Below are experts of layer 4 (counted from 0) of a mixture-of-experts language model. Rows are named router (the router's row for the expert), up (a neuron's input weights, with its number), down (a neuron's output weights, with its number) and show model dimensions 128-191. Each number is 50 + 15 x the weight over its row's rms, rounded and kept within 0 to 99.
Before each expert's rows: "raises" lists some tokens whose logits its average output raises strongly, later layers aside. This comes from a sample of Wikipedia text that the model never trained on.

# expert 55
raises: "\n", " |", " as"
router:74 16 71 61 54 59 53 14 60 40 44 46 58 60 53 62 20 39 66 59 62 40 42 64 73 47 32 42 55 35 44 36 15 56 36 34 54 74 48 61 43 56 42 45 50 50 36 45 41 58 73 61 63 60 46 52 42 56 51 65 67 50 44 55
up10:81 33 39 37 52 59 48 44 42 42 41 67 43 27 71 55 26 52 52 73 43 38 44 40 48 31 34 33 50 60 28 72 45 63 44 45 48 60 68 59 31 42 74 39 57 37 45 72 28 46 50 10 42 55 61 53 53 62 69 56 34 72 34 27
down10:40 49 19 30 38 62 61 53 78 52 63 37 54 65 28 35 57 23 42 57 46 51 68 47 46 73 26 57 61 72 33 44 53 62 52 71 58 53 42 49 78 57 50 38 60 72 37 54 40 35 50 63 42 42 35 47 36 57 54 37 47 03 54 50
up11:61 42 49 35 70 51 65 62 51 76 50 59 55 59 40 48 48 26 55 60 23 39 39 71 43 32 62 37 61 36 62 41 55 52 16 53 45 57 61 66 63 60 41 35 44 66 55 11 26 48 51 50 42 51 64 54 48 85 28 34 50 50 48 54
down11:60 32 47 42 44 85 45 56 43 29 52 71 19 65 89 62 57 21 12 67 46 67 61 39 62 53 80 34 45 49 37 35 58 37 48 50 06 44 50 43 61 60 43 55 36 49 81 72 48 50 50 17 48 60 53 66 74 33 49 72 44 53 10 44
up12:36 31 46 33 54 41 66 50 54 53 56 30 54 55 50 50 41 65 85 60 82 44 45 40 46 46 56 17 46 34 70 52 27 60 26 66 51 50 53 51 43 73 44 52 27 51 86 83 29 36 55 45 72 69 71 37 68 70 61 52 64 58 57 34
down12:65 55 75 49 44 70 50 35 38 67 63 46 22 51 59 20 61 42 75 44 60 44 67 57 71 65 49 48 31 58 62 47 64 54 55 15 45 40 50 39 36 48 76 52 46 38 12 77 47 54 45 48 39 76 61 34 64 37 44 40 72 62 29 61
up13:30 48 52 66 48 57 42 55 72 73 62 62 46 51 46 41 34 64 32 75 45 31 51 48 93 52 48 52 50 20 40 51 34 35 36 53 31 58 29 70 35 48 38 39 71 72 38 64 26 54 53 43 44 39 42 31 41 39 57 68 44 73 42 56
down13:30 27 44 81 38 62 57 58 61 69 61 61 46 61 72 28 50 41 65 51 51 41 54 47 33 47 54 54 82 64 73 38 54 44 75 31 42 60 48 48 43 44 58 69 76 54 24 74 86 43 39 23 31 76 61 60 40 40 28 38 50 43 67 21
up14:48 40 48 55 41 51 50 65 55 59 83 58 74 65 81 57 39 35 36 68 35 48 37 38 55 58 36 73 70 29 68 59 32 20 46 48 51 49 23 69 44 56 34 25 71 46 70 33 57 29 66 24 31 32 36 38 57 48 34 39 49 60 56 70
down14:62 49 37 27 35 60 54 41 57 33 27 50 39 33 40 50 78 46 86 32 53 46 72 53 59 65 35 53 52 49 22 67 67 37 33 67 48 40 61 44 60 43 64 45 33 42 53 44 24 31 43 54 78 56 40 54 62 37 26 09 68 33 43 56
up15:26 58 44 52 42 60 51 56 49 72 46 18 43 51 41 73 58 34 41 52 78 49 67 73 72 38 62 46 54 47 34 53 41 46 43 69 33 66 64 48 59 41 56 73 37 67 53 33 14 48 33 63 85 24 44 30 56 40 71 57 43 63 29 54
down15:38 32 60 60 67 64 58 59 61 48 68 48 50 62 61 40 27 57 39 33 67 62 41 56 79 77 57 46 22 65 73 50 54 45 24 69 73 51 45 40 48 65 54 29 44 78 36 21 31 29 64 39 47 48 64 32 56 49 43 42 58 40 52 58
up16:47 57 63 43 49 52 69 66 53 35 58 51 46 58 46 38 37 29 56 58 77 65 28 53 47 59 56 53 54 41 64 57 42 34 71 26 62 72 55 57 74 50 43 41 82 55 47 32 36 64 77 54 48 69 66 40 50 37 43 45 66 64 27 40
down16:53 70 53 75 37 52 36 27 71 41 67 58 52 39 18 33 77 63 46 60 62 52 53 55 42 53 28 51 47 52 54 52 44 74 63 43 74 73 38 38 88 53 44 47 40 58 77 72 40 72 68 30 56 59 37 47 65 44 77 35 56 47 38 45
up17:63 41 44 66 27 49 55 48 19 35 45 66 39 61 56 73 40 23 33 44 41 59 47 63 54 38 61 35 39 47 56 43 70 56 43 85 59 72 78 59 50 56 60 39 30 47 65 44 53 50 57 50 50 40 37 73 67 49 50 68 59 61 63 67
down17:37 61 56 52 79 63 41 31 55 47 73 25 26 42 78 31 44 40 60 49 52 70 53 36 89 62 09 53 54 68 67 33 13 67 36 62 50 53 69 56 36 54 47 60 81 42 29 59 63 63 44 21 29 30 04 48 49 33 37 40 54 61 47 43

# expert 3
raises: "ten", "p", "ter", "c", "mo", "po"
router:64 49 57 52 74 36 44 58 36 49 58 48 71 36 30 85 45 44 63 79 67 35 46 55 65 56 56 33 40 35 43 46 29 48 53 51 55 60 59 44 49 63 47 62 44 39 63 28 35 40 57 49 50 57 41 52 45 66 57 87 65 17 70 58
up10:37 38 60 44 53 35 41 30 48 29 78 53 57 63 51 62 48 60 61 50 16 15 44 53 76 55 56 44 78 69 60 42 43 45 55 51 44 55 73 72 57 52 61 56 53 54 29 55 60 25 58 61 25 81 58 72 45 27 70 63 46 70 69 48
down10:49 46 56 49 36 58 56 58 44 64 53 40 39 57 37 68 68 33 52 38 27 53 61 39 64 33 39 67 32 15 55 70 63 50 63 55 63 36 22 38 54 31 52 47 47 68 56 53 35 67 74 63 66 56 57 53 37 40 63 42 38 58 50 44
up11:64 60 45 41 62 38 48 39 70 50 43 59 62 41 51 63 41 53 60 49 38 42 53 52 56 49 48 62 48 63 17 37 67 28 55 56 46 88 77 57 39 49 50 51 72 69 65 64 16 59 68 31 72 80 26 81 46 58 76 41 52 46 60 53
down11:72 45 62 58 45 57 63 58 57 67 42 24 73 68 44 65 39 41 43 38 54 34 37 03 35 39 44 54 45 58 56 59 43 36 24 63 29 87 42 57 51 48 60 26 52 19 64 60 65 64 46 54 42 43 51 62 65 55 60 51 31 34 56 28
up12:58 64 41 61 18 46 55 55 59 59 66 65 53 59 46 13 40 37 58 41 27 39 47 75 54 49 65 27 58 46 46 41 39 57 53 42 49 70 50 54 81 25 48 46 46 54 69 41 35 64 45 64 39 43 69 39 41 69 33 54 35 54 60 65
down12:81 54 44 45 33 57 89 60 44 58 50 49 76 41 78 13 56 45 39 33 63 61 77 41 37 54 49 63 43 54 39 50 81 43 66 36 51 61 40 42 41 39 64 62 30 55 37 51 65 41 53 52 76 38 58 62 36 35 49 53 42 40 81 43
up13:65 52 52 59 57 33 38 51 17 46 68 66 49 24 54 54 38 30 37 46 77 55 61 75 43 62 69 31 29 46 44 78 42 43 44 77 55 39 46 42 52 65 42 58 47 41 44 59 69 25 57 46 56 57 50 82 28 36 41 54 48 39 49 53
down13:45 56 56 59 48 83 69 49 58 31 71 31 29 59 53 73 76 33 63 42 33 57 48 34 64 31 31 40 24 63 66 35 46 66 69 28 67 37 60 32 36 60 39 50 81 45 62 57 62 39 16 67 54 49 64 37 66 60 54 67 44 76 45 53
up14:49 46 63 36 44 44 42 60 36 68 81 67 62 68 51 58 45 45 47 80 64 26 45 81 31 33 57 49 36 49 38 66 06 57 63 67 33 36 84 55 49 26 38 33 77 63 76 57 58 34 62 44 53 61 41 50 56 50 36 63 54 61 71 53
down14:48 37 47 68 64 65 34 46 60 36 67 69 72 31 58 67 28 69 51 64 38 54 59 52 53 51 42 26 61 60 65 40 55 44 43 56 51 37 39 45 51 62 25 48 16 38 30 20 47 30 40 52 38 66 47 43 48 78 59 58 36 37 39 55
up15:79 33 42 55 71 44 26 68 47 39 56 63 48 55 59 54 42 54 47 60 70 42 51 64 37 47 57 42 40 67 59 64 38 40 38 40 48 44 49 51 68 55 30 50 68 54 47 62 48 47 96 19 42 45 42 80 45 45 65 71 69 24 30 75
down15:20 54 31 63 50 65 64 57 73 33 38 35 58 51 43 48 39 63 42 70 21 66 42 43 51 91 73 41 42 51 50 31 57 80 42 76 10 65 44 58 70 63 56 40 49 33 92 33 62 39 47 43 29 38 55 43 64 33 40 57 60 72 44 62
up16:67 49 55 53 58 49 40 59 66 53 70 46 45 57 55 62 47 50 81 74 31 30 84 86 17 41 59 61 00 73 58 53 60 56 44 66 61 50 71 55 44 53 46 36 55 46 77 49 57 50 56 52 45 55 46 37 52 51 62 28 26 14 70 56
down16:49 36 39 38 44 62 48 43 67 38 79 32 54 55 61 29 54 45 38 51 36 64 44 50 10 74 59 40 54 42 33 55 45 55 60 33 55 46 40 65 62 35 39 48 86 70 44 56 69 33 49 17 47 39 78 57 24 55 34 60 55 33 76 61
up17:64 53 38 44 41 36 53 33 46 74 52 53 73 45 45 39 40 27 69 52 67 13 46 54 57 46 74 51 85 56 37 73 34 56 50 58 58 51 43 34 53 42 67 40 60 42 47 51 80 62 64 46 42 38 54 62 47 65 27 49 67 38 67 47
down17:62 51 65 48 50 40 56 51 55 46 25 65 29 32 40 51 81 33 20 47 69 51 67 44 57 21 25 67 45 76 54 54 66 50 38 31 31 39 70 39 71 51 22 35 84 37 82 29 71 62 29 45 46 41 58 46 64 58 74 42 77 57 75 43

# expert 18
raises: "d", "s", "um"
router:62 40 60 79 58 33 29 37 43 75 47 20 65 79 47 63 33 28 59 46 68 20 32 51 70 48 42 41 50 41 68 55 38 70 46 18 56 65 41 46 59 55 56 75 62 47 41 40 40 28 19 67 34 60 48 70 48 69 48 44 27 49 76 50
up10:75 62 72 60 48 60 25 64 40 45 49 61 58 59 39 33 53 35 52 54 43 43 44 54 53 49 53 47 54 20 45 40 51 62 80 50 38 92 05 50 58 44 58 44 42 49 30 63 30 35 03 57 53 39 36 30 35 55 65 34 47 38 35 41
down10:48 63 65 46 22 39 31 51 44 39 46 51 57 19 44 41 62 36 44 42 51 49 73 53 33 43 37 41 33 57 67 49 31 39 45 56 65 60 68 44 69 60 47 40 32 45 36 69 35 54 43 58 63 66 58 71 16 65 53 40 67 72 64 58
up11:67 32 80 48 64 41 63 57 80 64 36 37 63 76 56 51 22 51 51 53 83 44 68 72 39 55 44 39 18 56 75 67 50 45 57 22 50 61 27 75 30 50 44 60 46 32 26 53 71 39 30 33 47 18 71 54 47 64 35 56 70 39 57 44
down11:40 62 25 45 62 40 47 69 58 41 69 74 61 53 69 49 47 45 37 57 44 61 45 76 41 41 63 59 42 33 33 46 39 33 51 28 53 49 56 52 68 25 37 34 48 26 59 25 29 56 52 54 51 40 37 49 56 65 45 48 44 55 49 41
up12:11 30 71 51 39 66 67 29 34 37 30 30 79 48 58 58 40 67 42 29 58 45 39 62 59 48 63 29 58 57 42 42 51 49 37 31 62 59 57 53 77 66 52 49 58 61 39 19 23 67 60 50 55 70 62 57 46 61 60 51 57 37 63 28
down12:41 59 55 46 26 63 19 36 77 06 45 63 75 55 49 51 25 40 47 54 23 29 36 60 42 59 58 57 71 54 49 54 48 50 51 42 55 56 43 46 68 46 89 66 56 42 77 41 25 51 30 47 44 46 40 79 64 52 63 58 21 36 67 50
up13:33 34 33 80 43 48 41 55 37 44 61 54 51 72 74 12 59 52 54 59 48 46 66 72 28 55 35 49 55 31 34 34 25 34 42 47 57 59 60 63 43 40 56 63 66 65 67 39 41 50 43 14 39 55 61 75 25 42 58 24 60 58 64 26
down13:37 50 77 33 24 68 42 52 42 33 23 64 56 38 54 79 64 41 41 55 40 46 51 52 71 73 80 45 49 76 51 37 35 64 40 66 52 31 84 61 74 38 31 53 38 44 37 43 44 36 50 53 72 16 74 56 68 46 60 26 27 49 37 66
up14:66 50 40 42 40 65 42 46 30 59 19 58 80 45 57 60 35 55 46 45 67 55 31 68 56 48 59 58 46 67 56 89 15 43 60 38 50 19 30 29 52 68 23 64 78 58 50 43 50 11 49 55 56 34 44 58 61 31 73 60 52 27 39 29
down14:72 52 58 56 50 50 49 70 58 49 18 54 40 34 34 46 39 54 63 49 47 50 35 55 20 49 41 46 64 44 55 52 53 73 67 52 53 21 32 35 52 20 46 41 79 61 45 61 19 59 47 52 56 69 46 40 35 39 32 46 74 64 68 29
up15:61 24 41 41 54 50 35 35 53 68 44 46 65 59 51 36 31 41 40 35 50 39 30 80 74 52 30 55 41 35 68 56 83 77 37 52 31 62 30 53 56 52 65 94 77 64 41 43 67 31 38 44 47 34 41 72 65 43 57 26 34 42 50 66
down15:52 35 67 42 56 21 32 43 50 87 58 62 87 60 66 44 24 50 47 59 55 22 39 50 38 66 51 22 62 54 45 57 99 53 40 40 59 62 58 59 46 43 49 43 56 59 52 23 15 50 69 36 45 41 35 47 34 76 53 72 53 53 54 34
up16:34 48 52 82 53 55 44 37 43 73 44 28 48 83 50 57 46 74 35 62 58 45 60 75 65 45 58 57 48 39 00 24 50 39 62 38 55 31 50 53 55 32 43 71 53 61 29 30 63 47 24 77 44 64 56 54 56 31 38 45 26 31 63 45
down16:71 43 66 55 61 52 39 32 49 51 55 44 31 44 32 38 49 50 53 46 45 30 64 52 46 46 42 18 56 37 76 42 42 37 62 56 46 65 49 73 34 77 62 39 41 39 48 64 31 49 33 32 61 32 53 45 57 69 54 72 69 21 73 71
up17:88 41 56 21 75 59 52 39 67 61 38 75 64 46 43 66 21 53 34 63 46 48 39 52 54 54 32 53 49 19 51 52 48 42 66 36 55 33 71 54 64 61 42 62 61 66 31 44 58 54 37 40 50 11 54 56 45 60 66 28 59 14 60 55
down17:42 26 60 51 21 52 61 47 12 54 41 32 47 75 91 46 50 54 54 53 46 42 41 62 40 65 67 71 35 66 74 32 50 78 43 45 58 44 27 49 43 57 40 56 33 20 53 51 42 52 57 68 59 47 67 18 67 37 49 37 56 57 54 37